Experts of a small language model: a softmax router.
Below are experts of layer 11 (counted from 0) of a mixture-of-experts language model. Rows are named router (the router's row for the expert), gate (a neuron's input weights, with its number), up (a neuron's input weights, with its number) and show model dimensions 80-159. Each number is 500 + 50 x the weight over its row's rms, rounded and kept within 0 to 999. Numbers have three digits each.
Before each expert's rows: "gets" lists some tokens that make up at least twice as much of what it gets as of all text. This comes from a sample of Wikipedia text that the model never trained on. Tokens count by the router's weight.

# expert 6
gets: " |", "\n", ";", "|", ")", "---|---|---|---|"
router:497531444468479537581608507579423487551529509497465488419482518456530427495539503494489528593574572450429457508498582542509475544412436514504486467544517506542544496529559567551481467533447553560515541593594480519494501424569515589427519432
gate0:534502524502534474514533483439420524539443559552454444451591449505437482524579524486526449501517572488434478428425470479428529498573473531495502491527496519483571537435606597426459519549548570523404574516523492511533556612563567577479493522
up0:532486551467523497483517491568539502455520514473504426470517506480512533458453540417479454499547491482518384448536545398497514516456582485555441469504561365443458513451557543402528504559498577404536450440623560409428558511559503568494499540
gate1:437533540481547484492542462550513552530542504568520524407518479500496549542520557540498603541507505522547471623461537404531489478457466524451460474456530500422516510441495503446540517578507510469560532524496420489511493530470545503561494417
up1:482406510489557438471467463498463503450497506468512471416500415521548573466553439477561430470493521559464495559494562549519554518557531453460430449441603386454452477469440443506445452477515481454501562517554445411489591454491548595477523449
gate2:474439538429453487535517470463448546435515570477504553486455517518476474499471519549570397598477455415508528577491488481514541424576418601520545525504473582404505481446526494527450460449510449568550490568486461555483523448541491508494538530
up2:587486526437458445532525587482501496558492432485436524459560442516481523502452477509515364532453459417534607494534493593518434481486544548526597523472560541534546584475517577533449483588455408431587475553456456471463449454515475463512431450
gate3:465519479538481550447602565498558546406493589574526535484462552536405462492482551431467516500464593605536539467550538519472511460518534453502466475491415595520410508489422497565536484454481533461429507488577467446540452493379500477466470529
up3:507538499568487538554549530505401355494493526499474512530490554533481588588527471491507491458541546507446493394501539437529523480451521472537487545478446393583390539572493526529583432439513478615556458523440414444479498543505496463459488526
gate4:482482501498515601450499521476531487459515545419504430431494521569521562524440467452529570467617531486520512477499591414484522443526519521418464521516527444528516494455474522480547456456528491476521455429508633566493612526472571578480579503
up4:486570574469534523656481462522450541459520459464515471623604468448476477479395568504490472544533446499455522485533552528483533471468537517544557512456480519472454538485531517492470476573533482515528540520528509443536424457475470419485422463
gate5:409571545529555470482441490626562501352491575483489522458545540506546648486528493479484543523547617598544550484471519570499502458513469559527500531446478493513510497429414485456528412519467467473494559509509434553575564489525556566477458456
up5:432543521427463503615542537517600544449532438499525457445508515490466498517487548501504610501491433560529498463414461544539602545522502541453582568550560500528518577470429495556487589463636470416546515453508479545455428423528503494503417417
gate6:436475459426461474546490415475493436395473428507518447463523496547585526553524517558511534444388596460505444535517521489432501483553399545444441541463615509508502614485561514515511581524467421514455493499474487466486536440444503492393546497
up6:422505538524493552460491515425533505442510446513413366527376509430499573528484514508527530564458396503454423513455441491479441499519491497552541532542556583629453485567366427463439520510485519521499456553512479554512439468421590461479490491
gate7:527567453578584509472435485463479533465588538449508540447567531545579416470571436577538492479475563600378474491578526510585565497499564507524420464592517506506574484535432560464515600549427462600559507543524488600567503550521568491524540540
up7:574445515639484522478518570501478499416488509502542450475581513532587514449487529545480483544603525505385475558463506501443535504587424473461471486442471487474430454392414506428535540559512526541612421528466443523506505459534563493612405482
gate8:429545460549563533506532492615554466536569495502499452513478424480451514444506372495526529448463487561444563580535476500481452441468484474435547504495629620449425499530575415478600466623423480534524459527433533422450509525513452530494528553
up8:474592414498486513508579524535507507440496522502502444465468510568533476541539466520548523443473561491491418504482377412556525494582518418588507515431512512473484491510542556527486565480450489495445534486575460528539429476630520558524583417
gate9:468468484375549523588524510526477417506518603455413443483616590522545486383452524428494447552556576558474450507575572550487471578478498492511537512485497441444513543527576522452516471450520544570423506532459512451568446457506543471576516570
up9:532537527437464447534587478488577513463539456472536411537488502493524542522469566500520513511580516543461478547453503492477589407515499564486414525527481508503531566523501481522515484449568591637496526500597514506541396482445545443485535427
gate10:475551468483555522485480595486487495507512523488534459464596573581459614440431488434498446532471597477532481534472450492511416541409533552476417498501510460366464415596537480550356506447491454533533449557563523496493585541421535528511487424
up10:492472442447410531484437550580529491572566550498545448515517544555568413444459505425455466472443580472408489558443356438467426537386496514485435434522492523429508432511526552517503504498535430544574619479596488564516536472567518533450538427
gate11:550499407394492514570527500389413536504529483522437613460524441462530440538557500458390486518527544497469501517550473497459507481532494483532454557403582548544452445516519499460565540536467490560545554493628486510524543463428410610470515475
up11:512523444499507541529480492494539440492506623500502512469480492572479522506522525565529565592499436502581510494481491490399451442452551413475491489461501554597538462457599479470585475603438453491462509449445400542526442515528524495460576479
gate12:524371399563437501425518488420554527499536427456447568500506548461436527523505476541572500563452494502497533519542518469490495513389531449559519492519542529433496497515445580506565490559514492639487526557450466449553462569438496464549500496
up12:472533451530512469444587466533518491455496468475506516482480488507484516536436476500537516512361613571464461526527503467460556465486375409501502528517533561490496514500494562550401468530552523503498508517400543546512453592406503413534580363
gate13:549538551411483482398514543491426518505496619546580444412560473519568515558531467481421475460454493550516569512480487599492590540516527434496454458579475492561519563512528540574498438456445528400487487493618393481464474437559516566521456594
up13:494507576449556550570488529416476386469533456513494528546543566467502517433458516515466477493373485444546505506494509473512526536478538445591443517495405414527502471593532508566484495487504497480487470582477476449397488396529516444426550457
gate14:569562510404589485464518501491555457531462410556476443438573556510445557380549449487561469557510439532425536499520557490501492513464562499514484465504583496498468475436514471445503437618444516475582507493460462510555564479547477492538478523
up14:474487460548552467417534536529421508491421493430517432475536523501552498573570601479462487582539458451505494487564426463495496579468482506534419561533586517485476460545501482451528471394471581413614442453432526399533499495496493503499485569
gate15:433490503588515510448522543527561564466466532511499440481539510508505478531427445546547459527491556449465480613523605473492543471383480485462503416524498476596551579529568505482545562462616349523427445520541484449455530539536465573455496527
up15:621481428579516479529522445521446499498504479477550493475482561522594425483435532463384481495432479410491388450525459537511467468474459507505362517574494500534557508487512607507526553494460552476447514564484480452487462568460548583506374432
gate16:583484450450556549484512425536458412389553593559493488400553440530512425548590456532414547563461494512467515582492566515431497533518484499505459412459479501483409511578558540494526491483448449631506482468486539523463493480490564581456631521
up16:509610471485464593403492453560507546462543523533467518490539449515557498521491495480537456540487492523368518464479572427484390638524448537543528420522430506554513496544552442516449530591427496605486525500538534566481466570504460521461555596
gate17:470513514442525494597551497440511506390459505517423478526513478516513526521498488449484577499530496503546451548484442554493486537460592520429536490486536510534493460488460502598509543528447504540565538524494450559601522434450606499494555559
up17:473577449427390524450465507497496477434406596515455447548488530479539460494543421521491503532516568431488526480434507540532521571448516451521437520456508470374631468500454484562558558514413598542507565525509594491490463509544482493495440494
gate18:462463598533574477577596458499407473559537503547566546469503488495475498582453473512493523483509528502534507485521554549548414497499519584491526498500452488499438532456579482447534422452465506466539467478541467436557509493507610591478538518
up18:521572426459544449516497547427493456492478477499566525417473520417461491441522500475438607429492467543430461494439493564533410525477566588601479430510540545504473571389520400474466526467570534485543515496460522487529457469397439549480478525
gate19:503551499467497543398574466449481475558561454506594569508542411521493486518462556497505523565496485461536428555547520471497570480508439464486525517490546564548517478472469499526558480548452522606627446530529567514460508460506492518490546558
up19:420475537541418437522508502498539578495440607480475437517388474510602450536370553510432564441428473525533329440472474522457446445525500521494504418536415492519475516592453549534512576497524563491547522449435431550527559453546440449470461411
gate20:420460473567553450395466450485420548447564572523400428495414563366486536458554552465500568438418504517530537583523586472510516460497475467589512472485509503482480476497570455446522436482510499520526456476445446433484495440440458531587487454
up20:543519581548559491392491490502458489464531429456544518489457608489465492494392550475513522498558442471546536566463520570600429491522603410501573520502498523509500457460556463458514469493582426541500468482557535421505472526468407483514450550
gate21:471486480453573521554475545468539474449544427522436512467440493564577473518505438412491409566536508464416568532471525537537397490519548546552464524521559502513484559481440505445460615425492572469493456425623410473546435466474504449545539440
up21:477501410451564457453431473541508461517601570486487420541446621455549556634583505466462450498488565463505522524609519527441539466567516498514482436526458544564546474449521448499532515516539558483488553555518544421556510459548492388491545475
gate22:441542524522413421555468473556507488559491502499499401516585474464512532563446452511566442511513493469518485471514541424507470470519447465497414566547601535445515540557528594497470549494481485510391556529562551458446555456549500502496552373
up22:538382485507546511502468526525584453568471472374510469515562543497535508465492529525348531466592490501472568439477499595522562534484524506576504471536491491501478584445478528425568509458492515481503481433508556589592487450446607565548532538
gate23:527509525458487498553530536572483408501545560466528470472550566435522514463468494533544546527476482517425385513543404557453487555529471577497520438563535545532505494414619538522550470482546539536478540490558552622528464564514487558418528358
up23:498432626515538484520581631543470593363469568488520514555480487602603469390501528554462554523460430494505510504413495587552556485481556513458459427444479481523519450543442484493564593475478560481497450541458520566565481457446477436542504440
gate24:543507565458495487526487544461514508481544552585446451432463501546582431523578509525439462591395528479504506444387559440445471443503451567495532530522511485582490476443487592511595416503480527564535513513476504524476446488546576485430520473
up24:568459542512458503432453493503530476437603422402561517537472563499411533541483500484470543417490487589443558574462437505575520466506514444557439480499458579492432500540565557554493477419513467404483464517489576453491514491490583474576549541
gate25:501511525494474491442560443523519429420429479514481430546464493457487420566518481406523509431540465500400421469532532515491410392390480419470501475483448502453492408435524481523488481507509459463536620548557472603510515537518517496516549434
up25:459482566500537438503464584521437410498510446431446492473507505451502541526468460467533396580447503450459547473501540508507550488450449552547600571586522572469463476346498446442441437522523473511552584571469504532490474517494469452403570479
gate26:569482454429580392597563566494511501579486452431542475464496414437519443546471495500498481502446523581548510489535588495467489556538557519480505474527460451581513483608512566504444392398514569388483521540539546508527424480591439483434568470
up26:501464439469625503530585597538486447502446475454494445476416511426457478461444519490491460528519547480501575592461478488558521532432434442526472553580552555458544495592574521524525484555492440508518447507550496457567517502404437519454479475
gate27:539494460403461468494461492503476477557494579463472473517549445421517461443485474497542560461558546600555502532608497498508595478447649517498616427491465496581420546482555441461501464451480532503458545442517441546468498441574505547493502501
up27:447518513501409424486571513523517394497475506508539504620529473478562558463532478505550527519569473657508540562584548529473552538517567487543481573493600480507493436402533496428498567537502576505491585487528481472411465451534567542487458498
gate28:509436542474551427505520573609600587436470472438483491529509527521459480534484523552409479529573502491516526458547463548536457432478438461542560409556524545581486512476469476613484432574525485541552527479402419447575547605544572536515493411
up28:513545539478449605478504508583531503511482517549517582481522537446501474478415520501525553542549495497534565479561488513523502562464527489547560382473433536468414523426501545577449480500443495497466433560511526499462468566551484445587620477
gate29:465475531461525581547496455453560465400444460433485566391493518442405452497532473499570504529378462515513546508469493480530448430478405523428574545422498532497549454486575471529490465526491496643552523533434581521483553490452525556478527515
up29:440441570596493562524389511391484475541480477494599545457594511526516508504527546483432432590528526573464583396433477427368550560601459496543440521551477543510534521533484508488547494505451452559526455558409506458468503465516469499532511484
gate30:560542426479420500491460523477461541536582504589539491522612467513505426560469460529576494536486519547385462529476514482490546525564507509531478544491496488581487541635448562505539508615543559566443424433475418477569519516538529491499523494
up30:490448439500524542541495517504489477494478499459558480538476526576532513556506561538500552577572565505502465542436426423412517605463523500477650510498456515545466480525429491603508514473570487443467584492515510567574488599436533533529470457
gate31:553486439532421532564528469461500582524445459518539519453444530492557483520453471519552537532459502523496321503490449519576574518374524538467495449483465562490546424479558462497550503533532550503542571521466529477547558436415407533526477547
up31:575564411540469488449440529542533528483513501475543501520455455444554451560378488486553506514462523571475588472556526426413529400490443431514515512506446446554557531516491443467493463524473424492521529526524517465541516420525520480627537456
gate32:458443543445486475483503454408527429530461572533641456509520494604504436585469578519482469539526396477492498430502483409418559498546446551496447527556444522469407549448510514506504507538519505531407554528513413474560519397506584463475494553
up32:511593507448490637504392518491540526480573459528505498418463516508518443435546483447520504492436514585499474449399532453572385487560611410445535491481604449475578449530531519425494468448483502508543531431523542530555547551403406577423519510
gate33:478532587440515450503446489517440407526519482504594427492547426463526413531508476487531492498524507510444489547590504535492497492469430483512524428551348540520545477540510539572472545577462476493587555453539428504521426497534507527537408504
up33:558501492492482524543460618584478490572443568410497530503453579397489450521490479440488493470531533512534458505533527535464494495522462520488462494534502466541454432517531504518495510540439479541474453485597571528544480480434498516589456499
gate34:582569520446419528483552586566477512426432564486495577483523474501458405533439531443509482452462526529564425509525402476529482550561455527418546596511552420519497468529427521469450575419527497438521530512428393549474480429604557539465507440
up34:448514516551520517411586534554485451526471470575519514480567408420580439485421593498413516483417568605434489483505488433498536489463458435475509542464449463467568406520503519430510552485541539541485494488456432513442538553521500519535441427
gate35:518533522469479558479482480479508525429440398534506478526449549528466497501421442478444495534438617558400500485585441614536473496536462395591469465406446519460546525468505574525548420425462581512456436563484463524494485510485590510497567531
up35:432436576452498415471436626474565433450508556546486557439543505475484474427515430510533541512454428438481472513558535539430534531519529436523540542584578569481533512503473461548466463454462558506503563458521476452503480496518436510452393488
gate36:575562502460468439513523507567429501595484457405528530454513462517509419474474509529551436555471559515452466549504537571463531459587455514481585611596566441555556484463470553489544495492508452494499569402527395540554463559471463514491500561
up36:493521568531534428506525523463451489539495513494441527598557457474532338551518493537510493527439524431486510527530529493475511585492458556451479575494426508467484470495500488601468443511498423475488576574474473484462463446474515409452541502
gate37:522450505531511581606518514489355454508421521496524577498480494454552548550505518541558490485511497438512469494512539475574464501508471518533459476510472518518504524521502465388576413477437511572490416537540464542489518486603510492458474486
up37:502543543482549483636420515424501446471464465498595586504524454468503582465494538493534470494508489574535447423521509462517473561529491548477457428426530478514466474451516447525537510564394498568536484457443515448511447496567451500439518467
gate38:499622519494450458520528569467481515513548461488534468488542526456546522431472476553526396577508494499485485419501498463529481493410432534495474446444516512530480458518515478438496566558416480536483492534503466589481492500452449525425451509
up38:467560430577550493511409524495573503552515533458509440450506505522459424604439437504563516665463431520580398452463431500463480538406498618489490453502566555549500523473536531494550415485457580512536474503556535548415517519378472555522472473
gate39:429551578521487491576510456482485514484518475466494449422546478482583486478562530526569398560577463436554458556418391535422476488456562526532572493478439588545503459512467514439529515524515505485492484549489450524566498491488600457469503502
up39:527488483522525506551523488570447462555543475431536531468537412507549449528488598532527609551502429548567447426579504410507506420601445526511508460527538466509511515489446465436474479538523424518504436521511566594493532456461417506480512555
gate40:588587498539496482519572425509562490503504535526512538556450499375530472483495436516486456398576439383508457510462405557552497483548619475454582380531512502565542471454488506440502470498484504483509571460573568567497548472595594572492568494
up40:505511457458613432387486575548491519583489518563581513426473501532447395566484544594570491526395574516420433534488591460506525525495488468505568523467503550513532485528448481478430430486573472599410383470525527559429425502509537528506481510
gate41:483477492434457478507485499490511451547452462480503432445580451429506500558494521445517510493421520414459445568568544575438469585484487432451475391504437449544570531399582518475384431542481588424500522481522537589541518458519609519401453431
up41:572687459567548471521579512475522588489495572526449494526563488606448533499432471454544470499486484433447367534526483509513440483451454579454466479559504477402506496594548504540470558426574468630506491501467439441400464447513473509357525432
gate42:544489457517518476588510565467562564381499492501517545389547465548488443466511504559459460474381502531584542505485505537401504414551481445525519482538463507484434443357489570519445485509567511490450539481477487510451418409586493581545530508
up42:525508436543500569488491538494503562482532484530455494490454512520479522561593467483559520536488594521555536439539497600480543474553622536491489638508507508517501560433582411412549456535407530549495536456441426479565454572475460444409505517
gate43:544538416461506423499486526536566476470542613484524505514504511477444544570600497551473527516452492430493617538484533505484550500452498549511480468514513538495388484468472542473497520525559520541506515472518517570455573546498481532463569456
up43:415486538478445419534527542482444447546428484417542504515584436505509525594469598467483568458458516540504435490444505472526498478457539461417474530557438445537553433536527496532504534412425481538531571579538515471343496403539508515483465440
gate44:505442549390579596454532505570513561467467554428580516551539499507581514515509465508520514455438475447528463489502531548514427460492480474519570504529492503492480475504598492508460568511578540489406531509538526552608413536455475510525448523
up44:590572492546498627446476480500443471475512444454484422501493522483585476472607513542514574389562557489542530463489482432471527517460490478478479462480489498492475446532522541547464519552545496477424490538488506482486458554428522518560442453
gate45:485582519594502466553525488477491488466525475582508541537504652479497538505431528550461482461515509538407467600563452522550423492347465526549509509523535521585496466541584564534534534492566457480432507513507544432544497457491606460556571596
up45:558472425511512485552542565397483413516495520491446506523473447549508462446555518545530440522367464505519482460511498555472533524548492554406412493364458483518436541399549475465513466496517448428606484519496497507487583463430498532463511497
gate46:508518478537557495520478565502482557626463498528451550477462601494436531519585515504503562538537510497476408510515478449538506497574520415551422474467518508478406426494578466396526515585459496472450552540462477518478510538477517482473454541
up46:488545480549566508499503497479467501411537479411504512500489510480502526511539650460503476445529451491590436596410554395503482449508443477464400515519580478424493412596434593585449510492486532556458511507482462453583459430490542471505552520
gate47:483535502599487420490481564530436497497506644529570517464428570460498549517440443529418520467548590532489487481487557618439484424540518512509548525596549485513502497571446482470488501468499493501530476494498380414496472480471522513459563526
up47:505508517526379467497546484558540566545465528442511485480530449456533486523470464539593488514484391506481509413502447458439505466391495467445465459476555485626403575501487540509504539481470483455400481543479426484501487557519487540531525424
gate48:579488494517400509543520505578457418588474535521512478437476462438527564504471533464526524608540515537556434545400454538536482519442491499428496561530564530470511555426511481538456540444483470540439450522518516471412378516428507529480595477
up48:505538494566592474539593485534518500520537461536548499421463435462513523538481546562617510485580493551445482524456512391542501482530523460434537550431453488632537494508413553434511494491479519415623521596512620513544503483571554466491572458
gate49:436493519493490412555512456440463541524571535520456528509444379390399504541494422475538474482533541535521522467539524545522528466530501603513505380506514392498540396496528482482467537506502535500404468583536562504409533451551460484496450578
up49:465634501498499619518447557503465521562490535549416533467496589484466574535538570494474523563519510461518507471494538447528507574499411504508489493453549543420461463550417443505466491442519488529497449471448471547431465482435526549542547532
gate50:500508467553566538440518513437535522422489507523478481593403523415503478532519543561530532533536484532446494586419494491456493511449534523438482494436436509444478556541515606443564500514473509569443460472550473469512440582467634484342473543
up50:501523590533485513415462397426347537426442516481629564550489495490513494560559470504484480468533475472538563550561541459490459522499490562408579482576471438554544546507508438456561507443501566457478496523455507440540605537530476423473507452
gate51:545497456395516517563558482502496403441487474503468420482520450516525471549469483438600511539572559460449430557528505530428588474488450513545531542543467478439460530530566520431564437427613449588411494570515537442563486524539529527531520549
up51:550422536420478530510540531493593555440563566605388427417472458492446448479478619539472444579518540517488455512411429412491493482382506585501540495455508452438502472496543495519491514539538465569472529458537531401486487530531511517582512499
gate52:522455538487485539494427515455472499568468486482455519445441440480508451477523556584489487597561461502468413564577541426471538447485453448435530471526438513403534568454503475482523468496436539437479508482539519462504387553520555507512532573
up52:474442486476513558511484486482465425492494507549500494604431473474544589438597398354490499549506464557467614517502553489495449454472463506525458410573503524458480540469539555591518503507507498502540483608554472450455489492523547468435407481
gate53:559484498540483531461541578542548547538492479412541442459448538436523541505538549478467462498491451390467438522485449543573462533444498580379530471471563403475578441494523448532520470538495357492532578520500431500383495570561513419492471482
up53:579418563441417415490487567595534475524533519510526475488481529476570423497423507414530446460421518464524507507606466534484390476489480535430485561562610485537468458452550428527540493570440481603429482431568481548568516543491558593566561505
gate54:462528582532557424531463590529467594567552602499464538508445537496569526492549491481510506533591551522517477542544518586570533477458528429387446365518442536504502513584459543504426499525437584598475522621452574536525550551497539507520541512
up54:451488468546441479489511513450432611469537537416444531563528543504430422415474486476423515458544541528504519527491504411561592518519606422517485447504502504484416576567528546487499468387520439482501583464577503513463429584415516504494553504
gate55:571576483415484465597508563540425523547510523470508512537546419527561542500497468460389458609479530523527542517580526500422465491459463513489530432476386533439592477476501557486503478437434509528559531496534476483487427531454499546562562528
up55:488506545498572515460452510548396488592489442493434428514552491493520418511482488519578508386527533455477549413497558501580577478587468452361479536498494517511452494446435470377603491485487535450534523468510486501492460434478571513511445458
gate56:562525484434459448454561401510468553513489505500455466491407458539511559475521553508543444494527496516478510424576515538488506402510417486481537589390383432480524525456469401514489488469489586480404478589505420479513486512522482512377454515
up56:469618521566580432442601542500473522472521545516462496589472463470479495483502487560593414488559538493446519470533552368590563491453501496485552524518464413489492523432526445442544488477563449473463391574379480507465466483542581486441454509
gate57:509507466443459438521497537575577456430496536435567526366512492468511498483554516464561634545549474604459422552560455529465487543544501615454444489537426461432523465444492561476481471517575577530543521485542551491562490527395508478468499478
up57:402442555484546374478509517373517510477536525483471608505526510428496411500479529564528559509478507482495523500400450452609516510478453495384525479559433560511425515548362498413482585503485513512528509466481458555510520555514427460587536533
gate58:440472453544511474536545482494468484560526466507493471428518459602470525559461529458553511513461436520469437581606451483412400552424455573578423521561531439519515435587523484460526471525571651505437500474481607502519493527558507503515474458
up58:420521412555539513366476582473484521533463464454437458522532467461523587428471521520529462471480515468607520513491516549361535508533483459505512515506491512617574466521508576517392377539477452495492502442468487423525505447508500493535509598
gate59:558529500561414550473529477482409519572490556536513483514486510455465528445499488450534526490464548460567481499503491547652473478503392583469633568434541573550517417538449563473557488512506544509572505467371491489558359481433555555533430552
up59:466395514512590497522470526556476457404468504426615465439463457581516516554503481508487433422493497550474572533455413508480548470604584576517440458509520485404407548465600460457470520476540421453428466472629483520493536491569511502531473477
gate60:503526480438468520471363482540532581439476533456527489465444484475512479530520549467517566494493524501466402442554530440555502516505539521540496420556474537436449456499523554513441442505535512563500427425571426547512455497628460490476560453
up60:523550486587412433465496456483504499503460524547539504509473407488506477575520571488509401574515415535484526445540454521403450515586445488452546490512422459485452556553550556509448508515455422545553524495612447424526532508427555522511515467
gate61:478497536485528560563521543460456500625616479535547526537479434482496454452446460431514456544404507519377383528500493550550467436493421582432602492503477467560487508481507464415480471487471435531545522605551488417446400489513521576529538447
up61:572505524468623597437439522399540478470549589546520500465485492443492600454532436519527547455484498587545549458512531535463508433495500468496466474498559545477575475442506530556631511505504421565564424508571501452386469560565522500531399494
gate62:540458369422475546549551485514426616475531515537566519449529439495513597539523492449569538455575438428478525484520498463520548351508512519478557585529548530474563584478469571485640497507561527504525494546488499464486607479581475523452619503
up62:498469467436490465506516412509360483450440436512624535471492467579441486551565497460476563481486562506441537508493446443534523492464536390573471500467506501476588494559569537479540514469523517603436463457420420512471523507482521542556477479
gate63:516508389502513522501442475432493448555508457496549486506484469465492444598520505430485460465464513539449513528566524553504525477454495581528453513518532521505523475542566550488479531476600491481527503537488454406535484499593500493582608549
up63:457465523571489528499608422520463606447491572513541483462567520485456487498486444564476512413451539404464504457428393492472499474436468519529531504465555517438452444426469404424594504476431495537492597476539502424484496450527479406536446499